config.yaml
n_experts: 160
d_expert: 96
norm_eps: 1e-06
rope_base: 43200.0
init_std_qkv: 0.0448
init_std_o: 0.0448
lr: 0.00589
beta2: 0.95
final_lr_fraction: 0.0
train_tokens: 352000000
Below are experts of layer 2 (counted from 0) of a mixture-of-experts language model. Rows are named router (the router's row for the expert), gate (a neuron's input weights, with its number), up (a neuron's input weights, with its number) and show model dimensions 0-95. Each number is 128 + 24 x the weight over its row's rms, rounded and kept within 0 to 255. Numbers have three digits each.
After each expert's rows: a language model's description of what the expert responds to. This comes from a sample of Wikipedia text that the model never trained on.

# expert 35
router:116118138112191123111151122102164118135103062161116149109140185148136127164141098125102116072153169114112132130139111152140158106123165148129114144171137156126148117114132128104145113161096083130127128136116162154130146090101141138168116136125128132132096115128080079121098142148112125137
gate0:114113182105078118137101153107105080113139156134141104129127139169152143121097165095110168109142075136085127101144098137126091127139132155125102088122110130124121127118108092149142123142110128094095178138109102105090117105087166098137135089137107102134113120134118099127133146137098108101
up0:154106147128131115158137128121123128143127129121121171157152117151150088096134136141154117154121140094119182167127151125129168129133141148087122128115107119102139150135136142126076096091122139181071149108106169074162154142149134100100116116095150180118158136134141151098101147113148130105
gate1:124155115109117170102136058131083096150134121143123150145136146149098145143121101133137111118150138136124167119180115147147126090169151137144168114101160085116174099115118133140159144097124133156102166131101115081143142124128091161147152150113125137116141115092090104137148102139155137152
up1:142095132169136081169130185114164133113129182121132080124119132145158135123129182135086149110139115098161098122123122127102142160094106145128125150144106159121107131130113137112117135142126143131173087115169154160123095115121141078101121109114112127106108127167170150153123132102095126113
gate2:157138133149113093149118118125170136099128158135113115122179179135103132108174103129141123114152148094132126123120159157189149143134123123121129107114093131102090136146135148111080097145150144135160140130126178051117121110116064137146089138152142115139117143146121144113113135096116115129
up2:134168128092111111113124064138099141126113156128127139111137144145084139107131069104129112138137133128106121130156142140170107125127089117127159135114113132130148091149108111155165122179126113149109139116163175147143094105122106133171177171156123096135133116157120110123191119116150157140
gate3:108118113107138167169154182105144154148147123122136161102115118090104120120151130153118143101163159100136158135176135116152154139134109119097106107159140112136101157136161149130105098117133146156157146112204085150109116116127105159151116141074137119129115114120147086101099148109107143135
up3:166124120107113099099096096136131100127098129123114111149126139172162127129115113101148142105111134125122123129058134115076117124110119128139117127099149184126112112106104130152121198135137077117111108109090157077126110098159165102138114123128139148130151142117105164102148137125181119116
gate4:200115145148147114116164111150121111130132124133139131111073116109096148140103156135127107108110131126102066137119091146114135122145149147156131148110136136120114102102137117172146111108082103100111123127134133091150111127148168158120145178163137098137138094136167089134088146143178109144
up4:182117108114123141103125103155093098149112129126136116140092111133138116144125172153156140091121116087123062138126132142138148082158116113140129158096168127113119106093128139172116096111123105109118113141086117105130091105157153164133123188154133121133137085120114123170106117114142150166
Description: Single capital letters beginning a word or acronym, often after heading marks or quotes, as in S of Solo, N in coordinates, LLS, C3I.

# expert 29
router:159120147102146128110164107141117120095099112129108068136162140124122133159103118132148127116174147187084088139138120106135167123132148167101124126128060186119102120127132108107142165136093131118134130144121149136155105131129131125117092116127137120125099074086113113108077132123141120152
gate3:139150100129157136101129099101125120140110127106136174098111111127151109149142142166142119152094149102148121104140168184167138130140154130126163121116165147091165146154142159124106122131128134115104163171088102159147148142089107102075179150152119135110138091179123112117116135124122108125
up3:105145131107104109149138126175154162118166099144122095173188111155128099076171074093139137118152132115116131151124074122085119130132122085122076130154111100153108130110134132140122107101160150134120121129090159090139128137151148121146133119156124097147099146102133137115123108121106126107
gate4:110141112059126129131156158170156171135166143159104129129100097115147134162127142137072141145126122121118121085119141135150136111126145128117142125148158105146083138148130108114172126122176148153138126156114129128135175149098082127127125113193121117138130164115148144145120156107078154135
up4:125120174120125106130143128180142138152106143144146106135099113108145110139121170133145129149149134148154110124102088099139149119122129115137089106108111154199154162110089117128089129158143111155135134082138100162092134092136157113123117125178141096135163120107077109139153158145131168112
gate5:152097090136145098076114166138174170139092116110153146094118113133088085083123148135095139132114143086139163112116098128116138127145131133120123155157139108139115089147120104125116086097131116127136099142133146099156175124113114085111110083172134102155110089111144110138113139144118140105
up5:133185100130132164180144105123067142144145121120103150125119116124132164148150143128153114126107118173128133134166153146131126138081121084144140100095087122164155135134148179140123124190106146126116152115120147134085146130143145114150092143110119177087096161140144143128131135110123114129
gate6:099133084130139125154111128055143141172134101123128106097111146164143126145141103177158152112123066147107136095095115095161116140151126138102109158135058125127183133100156129140121126139054141135132139123102140125169108121127134131114142102104121156113130128130123134135127141124133138119
up6:179117125159180134137120144155108113131146153140111129172103121115115105120079110152155171161124098123142137140143172160172125119129113124098103151104096125142111138116120143130111121146139159117123094149121148153151179114143182133106135125118104140152132166124130137122140096108113045114
gate7:122131137138131137103179123122107172114136104121156119103136149121120091128150169152141128083119137164091141101100189101106089109156146111114153168144080129153152127107141164155137159131151097139119165118144114101127116119125122096162119159156135112153110084118137113138189133131109100126
up7:111119145141166114102158094166126162094161150093097106111079105077087141141126106130151115126170140132139135116120116157138110093116111111132162155123136127129143124149164091147138124120165155167131123146194165107116111124102129128107131140131157147130095074109158123096145125135116165114
Description: Commas right after a name or noun phrase, as in people's names, places and organisations (Sam Bird, / St. Gallen, / the historian John Dickson,).

# expert 49
router:165126182111143158144155146101158183076126114141116100112166142161110139148089120139133148136138158145109100152147124124097126142113160114103132175140130178127093108144110151099166173136136131082101140118151174144135123123135147136122087139141115148135099071131104128112110134122149125122
gate0:091138152137106153102118132124117148082126097083133136142142101138140112124119124131085165102152152099047158110099149165113135140100129139129155141177105102178131115107123111139136113137101171155134137141123175152097112097126109144146144129101111119126118109130175125105154160156099126133
up0:117170103148167129109128150133132125138117126126105137123117159135141141131118181136130117134129121149157128123114168202135132155105073123080123165117111122145145091138137152103155148133118106114090126138056113163110183099135141148100156145145146129097155148164135149143127130142171116150
gate1:095107110144111183137107098127086075158136139132107159136162145127169120098096158115156115128111130126119096106133155173133153139112106152165127122105136116140121134134099099131093156071114169125118119140128100088142070143106088134082115145123122116140118099111125087147108149109128138133
up1:107103102140113089106125091123120116138162143092088136122115182133122117092097095103161156106096154121145110151149126125139118136102073148135087135129118105087121127115146131108128158116118131111103158100125112074120150087109099119137144108132188126138111156161108143180151114138107150153
gate2:143148174145127134126139136099103153101135094115162116106157153160143149073116120142135140101129117174148109119144132154141137129136091134162151106118102103160130077112166119112067126136123111143113121104159147143156140117186150124111160173128096093090144122138171112111144130141107149158
up2:105136160125148159137154128137199144106069169140108144143124121103096144165145131087121136156132106110085139135151105075122114148107130130113106090127103164127117176143101146146165159153150144121156127142071117128121132141126104146113114148150100134175164148141103131158114145126129126120
gate3:153143169157129123084143144153129143113126156128110117144133113140154127142085117153140153112124139146142156138142100100153174119113149158127125119116141186131114166177094156068108128081101140110115120136143152124115163151153118085152157106114117180134156101141141109110130168142104096108
up3:132103140134086142140157135159146116120145113174146105109072131161061149098127137149120106076137122107142114131145155141121081126117127116124112150121106107135115151150148146142157090141137113140137135087135150135139106104128131079123099119175135127104071072103123109109133108133097105166
gate4:130110145142157111130128131146125188145100111107095117135137151161097121152116155091128142187110117119143128121133122089158133122075157123132115176112123154137139103138147168101160101135112175126106155163071153070116100132141123151146115131123122091154157129138117108121115165140158133103
up4:146091096106136145139109158127119153059160154139149128134160123148111138152149146132100114119122128135104135158129129094121112128133119147142108155155171097111155082159191072144102161132146181131125152100157131125126112098134108090144129121127112092130148128154077122142101113129120151096
Description: Final words of place and institution names, such as City, County, London, Park, River, Street, as in New York City, Bristol City.

# expert 12
router:128124171161155122112174137095176149126115099151131104113136149141142124141132130131092115097124125142141108149133136143095119160097110181106146101124100115161165098128127104139115167124128103135134169164139160188125121130112172098118090161105128127114107140105115121088094097104142079122
gate3:108115143120121152085134150175113144056097142149143085160122086098138132140127117113135158137117131075129124097147119147108138123155124126140143129156143144119162086169136148128115105139114101126170118169114147123161137159159111110132092138127143134144116123179088154134150116135113190105
up3:128127134117088152097112113092147120175138171129111128109128168145091139154112150163125096132140159130157129100112128097147116110118176159110128131081200138149073157159120130150133124144136127139131115142085138127124080101123110119120127113122144095090154098084134149138090140138142109110
gate4:149137175118133148123140136166166144145139100148150144139121130122100160109118161125101087160116142121115171098142089127113092108084135148078127119142129159106178106161095147150156145138133096136139176176148130131123145136160097115118092122115145125174134091150112180126126140138126143149
up4:158106112137135114085145138141087126106112106151166150086150081107136191111095145112144123117121110112101106156136145154139138085084119125077131128104168161131102109133114141152150116149120139099133113149110113123140093116135114105117154124068148106100151153141144114131141122154082160162
gate5:141126175085136153146095107182119160122144110129147111156141163151158083126106133146126136147111111081109136117140101118185111155156118131135104114090117141146107156163134120129129143123176157101133184105142130157139098087146147108141166154171150115121110144105133169121134120114132115108
up5:125130165102136156099101134185114161145078111131116141128142129135156106134130113130115147136092175119144137147134105087115152146181122104073109149126116113125114112138138112115105115143153131159112131130169200113121162126154155161099156132150136165162151147157115113150175136128132119097
gate6:080122132167137159107173122151120163096119123112134146160162144122134201125139161058143151121104099140111124140115119132094124116087131148112137073142122119155128116129098139189149149128135124124144194140150130139112141150104124105120151104113130169136118119120117127121105125117158097126
up6:177103132135143145105174110157134102120138128140121160169082126161149118079099117105179120104139143166114095117114119088152127145116114114112141114086152156146130124166135072127092133127120127120101162120125153115091109130129123125085127141131138174111100183151162139117134122096118146116
gate7:165123124114124128144200150129142138155119142156136081100138071115110113113099115081134135167151094147131120115139152119102104069091116116139146129121182150130111131105128165073152117113137110089125144160129127100131122144153119126121127127120151122129132142114098105134130129184143089169
up7:153118141133129119119148139130166189176135125144125128134165136118117137107106138085117115189138086132089127125117144106079140112141102098131123136141114141147140131113077111094154113138152116104156159103135121087127129114186151144149120106128141145174086144118097140146111120138172075123
Description: Subject pronouns and clause-linking words starting a clause, such as that, he, it, which, who, but, This.

# expert 20
router:160085138093150151102136130098181126116145124156121068087153147148137152124148119145114096119144193124129116140132089108120134144125109128148162176152097120154100082131122112116110133125109094181104156152100114136136142101122154135148129091126093153112129130147092113110115142111112101156
gate0:114096132109127126143117128118150147128135103173126105119065128101138169137111134120131142106145105148142134132151133147183099194119103099126151152137082176128106102094113148148114129166132143122151152157114106108170113126143119085148126103071136096112150128161114120138126152124152177129
up0:102111130109136168096113080138150116163107103139129120139123141165160185141115184124119119126122153133128119123152102172150114154163094125146148172135097171100122140116124166121106138169126127155144153101104093105134157107176139091116163096138118130157144109131133104129138146106092162132
gate1:148177158151167114101173112119142153115164142144121122128098117117158192097132080117112105081117129077125139153152089128132079155146107115165129102131070164120116125140136118134118132170138142142127121134121117156145126158096111122142118119097106139116092104137093141141116133089112134118
up1:175164127134126133149150111128141159107169131144115135145091126100114156123125095154159119105113119126110091121148089122115108134114136170172115117166111177117150145170125112137100126089155107161144104136097136164151142123082073093117125147117113141131117130169100150137138112098127186119
gate2:117142158101135146117133136133100161106122159155141183119160115161139165131120150116167103156117126114102110124086161056121135151120161125126168165145150121150143097126129170118101137086116126131135152152133127058136154122145140143179118133149109128152086107130165127112141156136136117114
up2:123133136126109165127138128149134180138117172161129125101140135169206176122169114115142118137090113121104131145096135116113169167147163129126158126126134130133141107129108142113131153089106093164110110126125131103116117126132127124094166146101162162143173085116125156096108171095124127117
gate3:135175103113103153141140100101141153125109086140154158120138136114118107168131117137120124123098162113138110170122133115145151127107146080125176146128180129134124144094144160193163124155128099128083144108146103168107136129104149126119138137109145105114166124107127150092106081102165126094
up3:135130140064147098072116178118091126112112162104141146103077063169111123136115152128099154129130139104137144108128113125132079141087117118126143153152085140162118119143128104111120127131134135111179141102103087088139099117146128121101139125142097154125088123116137124148113133135095149124
gate4:124138164111132150127114133121083102134137138117123100139136151093152164134154171116107126183147137112139079079142123117127128091096117137117104108106119077112140101124103134132128116157161102135163161143095141155155097176095154141127121125100128156184141085146155162103117096129115112133
up4:112158123119100129135153094090146129090109118112173179090126154181107158147127142133176133107113161141122152111135127140166148174138112146127124140099138154111144140088164127127119126122086132103112103147171090144125168125164126099116089153122143101149119130082125169149138155130141148129
Description: The piece up in backup, runner-up, cup; single digits inside numbers and measurements; words like round, final, due, off in sports contexts.

# expert 24
router:147129150112135115128166110117125153119125092121102122121163134147139132129108114145115126135124139145129084143179115144095127140106123121152113127171120137169115124071120122109132153151104127114094155142078132139117087110096137115103117111186108213123118097117114120136062122079139131138
gate0:115108086132091148131155167135116141111123083129075138122130145137132095137140156142130137139123184106142128121099178121110158145163107130085169133142115167147132181103132147143108156140141165121124119127134098138159124151088139124134140133134153138183095134082087136142123121115076155139
up0:125145104135148106122130174140135129117144154115158132132109101102121147159114131144114158093143093119116075138143096121133133108104115161116138140131138133138124100145107087179153106104144158101119132125118078134160143094086103148101127162130103066104104119168134146181133084126096092146
gate1:144159106109095132049139156148106130096149142147085103117121098162149106140124125122143071106074092139108099099142093103097121113121142129160170129149124135108122117124137139114117130144078131122144141091109152129110133096133147103143158114107124173117161173125130141087129117126147142150
up1:102140152077107111104123100150107108126136123102132137141114087146157151172093112105116103136129136148122059102126116130116101106121138119178143158118133107133129121123090134091077106149115131120165145133155142113132136068145122121101097111077119145102141141129162128163137100182111099123
gate2:120089121136159163085146120120179138089084152144106126153135139118156144119101117132112126127125122111171131165186121139100119147103110102173150114089119089151115150145113164156132127153109150121117106112119121173115131129093120119109128127104111153145164144128157118150142105137211119119
up2:115107137151125143091144117121115103111099135139133167149112170138122107116132114128151177129116102116138120128181114136090120079111139168138145140130113118154127122126120111094149120127173141091082108143118144215099113175111094085103112113130161133133129059118135136126119137142130130134
gate3:148093094159114175105156122109140139119114147106086117098165107145143131134130119120116145105108128124179140113166122110133120119111097100123103125144116186097105142132128133137107155108166190130088137103124144145089083073125115134113123078125128097092097083122111117141126132121143143103
up3:127148118120199122137133126153131151167124129112163107123085121104111112133147116120097132148151157127113173169122104143099105139118121157105124142160138104139131113130139140132124110108127131133168081154096086126157099156140156138139164130111140079173155128130163095112177120088090117169
gate4:112149151132165148139164127128121105140098113142149143103123084122133152111129131181116130157147163137121133157128074093124124095118115102120079084142159123076135150112150123094153095131126119163123160123099080124127130142168091105106136159098129104113172136117132095120072130135117113150
up4:131143141118168137148141126122129117116067064136161139111129067150138169115133165157110122150119143125132120148105078105113107130084132095128107127155155139091156135116133135101144095134141103161120144115117060127140132128156114083095148158117109124111168128136107098097102132146153136118
Description: Nouns after the or a naming offices, places or units, such as president, Minister, bishop, province, city, name.

# expert 5
router:142121122139164137125111116093109129072121094157112076112144169143156123124084084127129145125133170162131105132161116106124161136100120166108128163111116138137120128067124119116159129101122122128157150164103146138151120135069141129174119160164109118131107123125095100096085117125149143144
gate0:109108097104154165152132142122129148133119117145144141110106172116118157090159142100156109136109138120108106121155115086066128157131141157075121104122116109138114140139105051105180133099122157102143123153168127152129137120120138113151134109136128128151126122116142082109133112074166128165
up0:114125132141134141133135151131112099134129102069161114147129106151183139159135114136165124088136155148196129134117072130136119130131110115098104115157142108151145095158136100132149142102172125107163123165093120093147158112123137054153152117139110124104133109101117131137102151127126154152
gate1:118090128126136119118113102134159108099142102099162110118131132128127141145115160137161115112119150152105128130065131139144094118111163192108102136095150118156091168142122146102094135166126100118109151120126109103106140150133136173120121122141089121131131164109127129079093076170120182136
up1:086131168129133131140119114119149137106139112118116122115130117149165134114142116151117149134170134148125115111094116086135067100111128148109097123141136137131106191172132154099102185163119127097118121138162073123145093134166114151140137132145094113170083144104129133116104119154144165163
gate2:117104203127127098106128137104098143132119144158080148114105124141128161151074132110071112126132123141131132115115137118092156097118140157127126116124122127119139212134155113154127132149134175069130127117170093134112128166141150132141144120185108135117123146106138139131131114148120162129
up2:177084104094123085135134115113135121144104122095139106149132106168114130128163139134126148130152120111130121109131099127120095120126124132083186065084119143120117109115130108131136126106150133179082098086144115134151140100133140090143112118152125130129059132113103102162116143142118166156
gate3:096118140129137133114115143143142142071075166116088146139130101147139107085122085113129129160119115112153126081159137124161154126100109134109113126161142131122123105124191155118140107089120169128138111133110128093101142123134141160140098188155094125117146130152106149165120157177116131146
up3:117117127157140086113166111138095158108129170103108150113096080125102136132131119104128105159142147131175092102161125132146125149126152127114129113149112097138136069125164132167135085135121124135154141134103120124098152115143126160132149138135066147101159097148079140150133139190122141157
gate4:130127079143138161176150100085120136137117142157143094153110101131142095143128092146152134101148150133149124100129097105119130167130114168123160131146125150136143133143159131113151095130172150161142178131092134122114128138119170137111088121150117156113158062144110080112113122119101096156
up4:137093095155123142177104118110103143163150177160112106078110129142199112134115108138130145116103114099146169098135110116094137134099142164121129119146089117124120145166138142120129086147159144118157150087143120121138105107155132155116109071127114152117123087129140087106115104107113120134
Description: The digit 1 opening a multi-digit number, mostly years and dates (1956, 1960s, COVID-19), plus scores and table figures.

# expert 11
router:118059152144127134149135100155130113097131145141117117128142164135117181102089117138113139121180127106071120144126110142110084169117135132159115132132120150151120086126172128158160151122114111092126190152147123158110122076104123110135127132147110139098112150127140153109130131093117113168
gate3:128112125118127117170128120115118125105143106156124083107113173118166125129126157109139120161125108162072081091177093110141184124145105128110091107118157113146137157170163143133134144129098147153123154115146146080100114106120143160094150129144158169118119118126114129138132125178158117147
up3:139144108112123151088129099158133143138135150116138159160138098124101142129131122152166128093143153100175195147116159152121122116101143092103179159148111141091110117072059136127113110141135128113150139146139124167131132151136109124125112128082084110137135126121131113091124095100133128087
gate4:097138127095120157099162139128100109181086107167142161103095138061143147116095134097132133144126093141119144149144102137100105134109121122105146108150096189095134115094142088124060137134131129132132113154158131119116140141150100117110118129071105112125129133117127101137105109111140139147
up4:142123084129134123161087132133161141101173135093137078170140117194151095137149135145087104150113137111118113115103174091153177114137128157132115157120125110138111146162116164136153123104068135138116143104114100124150106124089119155136135116163154161159126125133128159140139153116132130114
gate5:129139088161137129160157123107143114121154111135156105151156141119130098082140134134136078103178104158139097082152111163112168133144091143144113155095094094119090119163162100122146125138106115145117170151137148136103142098094124080143138139098100137113114149160124116111141124102115087125
up5:114157087123072087157089131105141135143154163116112154108134152141117139145093107144125113128140114114120124093138098174139150115140082162113148151134103095126090151129088115174112099118138118095150149114140130127154112130108128147145128089131112103138064139137136130076098103089142102114
gate6:120136138170085138153140157172112124114167130106127108111125144120145126160110115134139167093151130118086103150108095132137108129075142098158109113132174106166120125145144142120159119130154144157150152108117146143117122123154112171121130150141122163140167077169131149150084098149139072105
up6:143122149131125113135102117131165111115150131187138131130113125165119084155117126142127136120142162128167119142150097185148159143128110139164128111092112141088147102137172149092141113130105102110092118127079157131175135114134109127167120125099132143186111137155134130137204149125143123118
gate7:129105166171176136141162132138096131141098135146104105130129097157097141108130116131138164150050109163153102134147111123126166142110139124144130124163144134142157145140119182115136106166114120148071148127112119089157169126123106113134166107122119130153135101141136122121096084146154111099
up7:113144130101094118122118134142140122088111123129110156129176140182081118142161135102189128139110103158150133154119146160131131108136096143144141168118114118146192123108124122126117161131144149110080116136111135110172166125099119133114132159145158134109143115132128088104094077115105112080
Description: The blank space starting a wiki-table cell just after a pipe, before numbers like 2, 35.66 or 0–2, in sports and election tables.

# expert 45
router:169118156093130146066158123098117147100111118121123087092159141116140162182127115130136138111121133164110132156137116103135164131123154126136171118141115172173063119068119135117139148126147134084164141120129158120139119098129162138124089159120115126131104110123103117131085133138103128142
gate0:132136143122075101120143101157106159172138142101130128119096091144121151118117083113164131112129151102141189145150099090145137131130112157135136104137129168131119109137130156158146124104118152128135139095106120083116222125117151136133075122131125144142125139108077112128129118130139150161
up0:127143145133066126129148117150100182166125148102130148123084093145123141108106077104152137082121169101144165151144115098115157127131141165109131110129107174118116108122115164151117125104113146127160130121114127088103200151114132146132089107131112162157134122122094117131130128111151139156
gate1:119114100120139129137136150132101056134141108160135129112123083096093116132150128110114160123154107130121118134111097198142119104128147150136159149081127146113080137154141115161146127182116134137110151079112138104114074144128138104137108148102117154094138125147107159141171124167119113109
up1:134116139121107161109135165166092080144121142189125163118118111089095093135129138091104156113145124127115115146117124158182126105096126129140131112088102144105116136137139138139176142175105154152142152095129138101120061128161137142145104135111140157108150153140080133125149110148109124111
gate2:134181126159159149129202115162087182143107131144152109138175144127120041126150121123132154124142136125147126140143145117129190138135118107153140115142138110172115159109132107168147115141127161107111131115119134139100128139084150112109109132145126130122143113113086129168116140120106135137
up2:132115127121110116130106162097134078071126144125106162133141076127114179084115104166160100143117137101097138140068119129134127129163132152138142136122070123119174133152134083102127108118120084121141159117143121136142148141139104147162122127115142179108117133121156137148167159149120109133
gate3:131110126112117145140182110108154139096139123135125095106140096107079132093093075135125121134146149153136147131152144147099159106177153125139115103098156110133113119113106150163127120122137140096166097092113164171117106132130145127125085127106145136179124109110180094163122134088126127164
up3:146151157136131108095144149091152141099138129130125114093107106161109135091151122158106106172087112116144128172128142158151145106149146146152153085106136094127139119146110114172149080122128145107117126111158119165101140113118140123108104125124167160148137146119181087151079108102107152168
gate4:142126138117166166124151130158118145135101117144116094121109123142068130161109069156171100116148127133122155148093091104112127101160144108113140106165113155124107208120040132103130157132120157129127123133122129119123133111137116169101105134121094117123127125125117109121133129098112119113
up4:145155156104155152136159153163125141153112113141105096115128110154062140137115072154135141106107127151145137139110089104094092127140112112094128116130114164127134185127064132134106173132116171106123105158131111111105141119171110170133112107113092121136149123122124100131122098105120128099
Description: Pipe separators between table cells after a name or entry, in sports results, election and transfer tables, e.g. Detroit | 57.

# expert 17
router:169119138104134141096190108134118139096107084109094088105139138133155134137145093141125135109125151147134101157159099118143190175094159109105128153116108133111129134098119081153142128097118140113126164139086128145117103107100132134115114131170106140088070107130095120127120113124139114155
gate0:148153111095134127127091128128088114131122117140088129080097141123119164156147130130100147133150107175163152112093117122147166106113142130082137099115106129151134173113115160104128137060101126119151094109162121083171112099101125089149118145149155134111140130103134120149152137174151132125
up0:095150133084129131128139136140090105107131135132108098075100113105144106168122150150094114117150130177136175120130110140120104091129140137078113091135124148129098115166125171119115130079084120168160150138139116108164107106118116115150187098114158132106147108118135094102145148120106125123
gate1:115100110155134134121143130139078141107131111137112099105122190152105143112131112123123121129138139143141107116101171145172083077125108124115148121108141125100106150111101131175137121085124109124119124089135116095139155170109148121103146148115139094123121195121116193141159108122158143165
up1:131095093142158158117127160133118134132115138117134112138126149159108155145151084094142123107178178127098084120108166134139112084110086134132117133112132132086152134098111153162139090094133138135133123095097176116086142129097150129125164120135141088110107173117081164133147113133146120146
gate2:140134114106171123135119118109116121136162155091143115089156089114125135088128116180134125119169130158081165111163090131092102137144101113183141138128095144144133142105120104139139105111113112150150092127103107111122134124138123116109117121135121121105170107120171182116096095099149177097
up2:085157149095106136138147104126142112125114107156116109147099156123115100152146129107112150146121132129149117146118142101140171120136188128146130170137094103154125087117111130155150136150124129102160201112133144131158125177146150141129139119124140143155092156163096097171113119177081117144
gate3:122114148147156108155095119119119079148129140076123152091143140122150161120141124118080152130128107167112166107160141097135144146164084159127126149139141145099098135139156108144150141124117129145109098143123138147167113089114108139153132134096167140148090098074114120127095101070148159141
up3:126110095144114131095139122140110063152132134161135111108125164140136068143142099150137125099133122121149151121115094126127102150130109110193142150103171113102148090140160094147118134132104155123165141147101124115105144061132088092123109142124102117117110120100095098137153117141128116169
gate4:096163111098089131166141121123084153137155114165121155127082130137106129114115155117121118152168159130149118152128117160160129114137157148142154126166107158133122130124093163112142113140132143159104133122101142127149111108138157126073122182115122124094080114132172107075137161179130114123
up4:078182128108084145124136116092096134140129103172111132152116153148143148135129143120125122130168140151131114142125137160127147118135176147154119102155153130093128105088157116095121089145157163070114105156103151146170120119143134133114135186103134172095100130112150119113108161129109142124
Description: The digit 2 or 3 opening a number, chiefly years such as 2009 and 2015 after "in", "since" or "(", plus superscript km² exponents.

# expert 27
router:130128124111149122145145129117160163139112142115122125149147107104135139145117146148121118124170164150140117163108127136142168128114133165111175169160154207144140111139116124112119126119145131138127181139132156123139139136128135124159098104124115151133127121119049106113090095119049089129
gate3:111143140132131118152129126084109133165149108104122123154118161149127126187135143140092105070127121113134141164157096113120118176102143142130120098153150096109165153138189117094112149109172100131094108151113142113129110082093140121156116109102168135144130148108124092113168147139135107144
up3:092121114161126150144124128070123125144123121126093151128129179155138195130130127097146123135113107170136156154159093066140119136084115124153116175144126136114144155131117125120113081110134096124139127146131108069123109126085142144136135107178172139117155112144104142116125157141138100120
gate4:099132093073144129146127116151180104142123144102138139131133150141175122129164069137134132151111111117071157128128154181148130160114098120108126103170130131141118146121092149129148137124156148111122118133131154103158099125129183151099114120092101136138129105109127109087127113089164156095
up4:129143109112151160139148108147110107122136127132076081111116126132130142143088098121160061129132121108119187137145175087115132139116102110135140138137101128111157148166132116181078119117142124133120176113130152098138116116089155119125113086131095116117145100166104117136148163112165150119
gate5:113107097112168130133119094143094147125138153105129124166160110141131113161116104162145136116126146144118099131090161108085064131098132135126143134112174077158130137179126135158137135115099180115137126124129121143077097140141146122127119162118103121121140075103120155107106093141138081137
up5:119132152126126144117164166091183097127132118142138118067104117124114129113106098110092112150160098138148142131148127135185138140152119131108121103150090196083108153124150137097117117118154106147087138164144158133165129102123123119151157120101154147139096172115113106126145111113134160145
gate6:167148123149106122066099108135122130134113086162127143148091164130107097137127140165105142156106132098129142156106137162131133129122132129092144168157138138145146139158154144178152145114155138111138132129137146152084113135114121124164073131107077132140123164137128158129072127165099166110
up6:158147103192127131108150108117146096112122134125123151118121137146166085101139134161113110149105099133148115176113111147112148129123123106116194136144133160167211151152117131119137109120139142105110134156112094136106128080133107143146101161105138165099136130133134162148104137174126119132
gate7:120140134147169144149126165106154151149145134164136142113119135110152119140143164127120125082164103141138113166104109134102151152162077147112146090160123156147165108123084120155097103081121126144142129112120145152155126166127156138128128115081083147113146094126157114130079107087140096156
up7:114120149139194135134114164136139105129111123164136124112087170126136119174138149112121142105197121113130155177143107126097138177142098143130124098142095172114161124146108109145149128092153113140146126148123133149131140145136130138131125108090111091134139093118152126165101126115132052129
Description: Single digits inside four-digit years, especially the decade digit after 19 or 20, in dates and lists, e.g. 19-4-7, 19-6-1.

# expert 58
router:142099153116151098151147124110129118145120114126102116122151130179143163122111144147095143136143149140098125150156102089128154126116124123136121118152113178157142124146106140129150178136146114133135134106087142180149126098119199113136125157155097118140124137123090137077053154142147100152
gate0:162130152125104134156100099123172136139121143128151110127118134143122097112063123113127139151139132125075122138141102118117146145150133115135183110115160110127067114133124129127130149129145123155190121089107150093150135129160141108122130171160084107104112107118097105140052135122119100125
up0:121099118164132167185129100097153097147071122116137125112141157123160128107106115121133153149123141102070084114156122165139115142156150108133162122133171129150150112122135121137126149129115139126179093097095114054139130131156126151117144172142109143099159151123114128142097130133108116130
gate1:151144135173144103145101156122142119096115130080125096159145150146126169160119109172161127114122104079082145127134135104141169159111129136143125107142144077132155142113144108117111125105131162155159091106093152128171140158143115154106132132151117140142098137157124138122054138117103118145
up1:141136112140155116084116156141154098067142140111137129161121140182131155163126104159146124110113121049114140142118136125131161155120113127134130087121110102146146094139117136137100122143087128149118121129087143129130135103118121174120173145135090130169090170158150134127073112119141144133
gate2:122129133107100117102134116152132129118176139089147159126164143104187157130130128125154113112138110161129116103132102113123131136084145105148149132084134121122152108155141135167107196121117116117140145165112158123139115107161117079123131081171093140093114147161182102132107093115119115120
up2:100166117163163144178139146120126139168112123168144094130118124094132128113076164121082122115114152099145160120100174114137128143163135131096106146153119123146101164106147109098150098127112102165121122116110138117088148147121149107135175138092172113147132103102099141108147140098119162154
gate3:093138107135118120144143112105122117108139150139098101139104155110145086091113122111167107122176141168133109117142122149126148129133101157096140130145114140079096107133122131078151175084130137109094116129165096193157130132114169119112093095110118145121118139132120131135166078123153170134
up3:133119124137094129112124091126138122087152150140161095125087137108138127108119139096105120077134113115108112125117180073154075146122121126118116135153155139130080100160132151130129132120120115147111115160126098160096110057119132127115135115142139145126154188158179147167144129109137154124
gate4:103147134115138119124102158110112098162111175158070138130129147109145103107185113135127166132135101130124108105106050133131135109124154123146129140141131165121109096115124103134133075138145080153158161131158092151142124153108107147124110151151148106139128108098087155096126110159108145115
up4:111095111107147141106096158128123111147134125138140141076107137078123128113131123145136123129117100124106126104161085131132112117167159171124129108135117175134178099139180125138167098117118136164153148100180116115130110190124099113132113148118132110150092132123161079085156124133131145151
Description: First names and titles starting a person's name, such as St, John, King, Sir, Mr, Robert, often in lists and tables.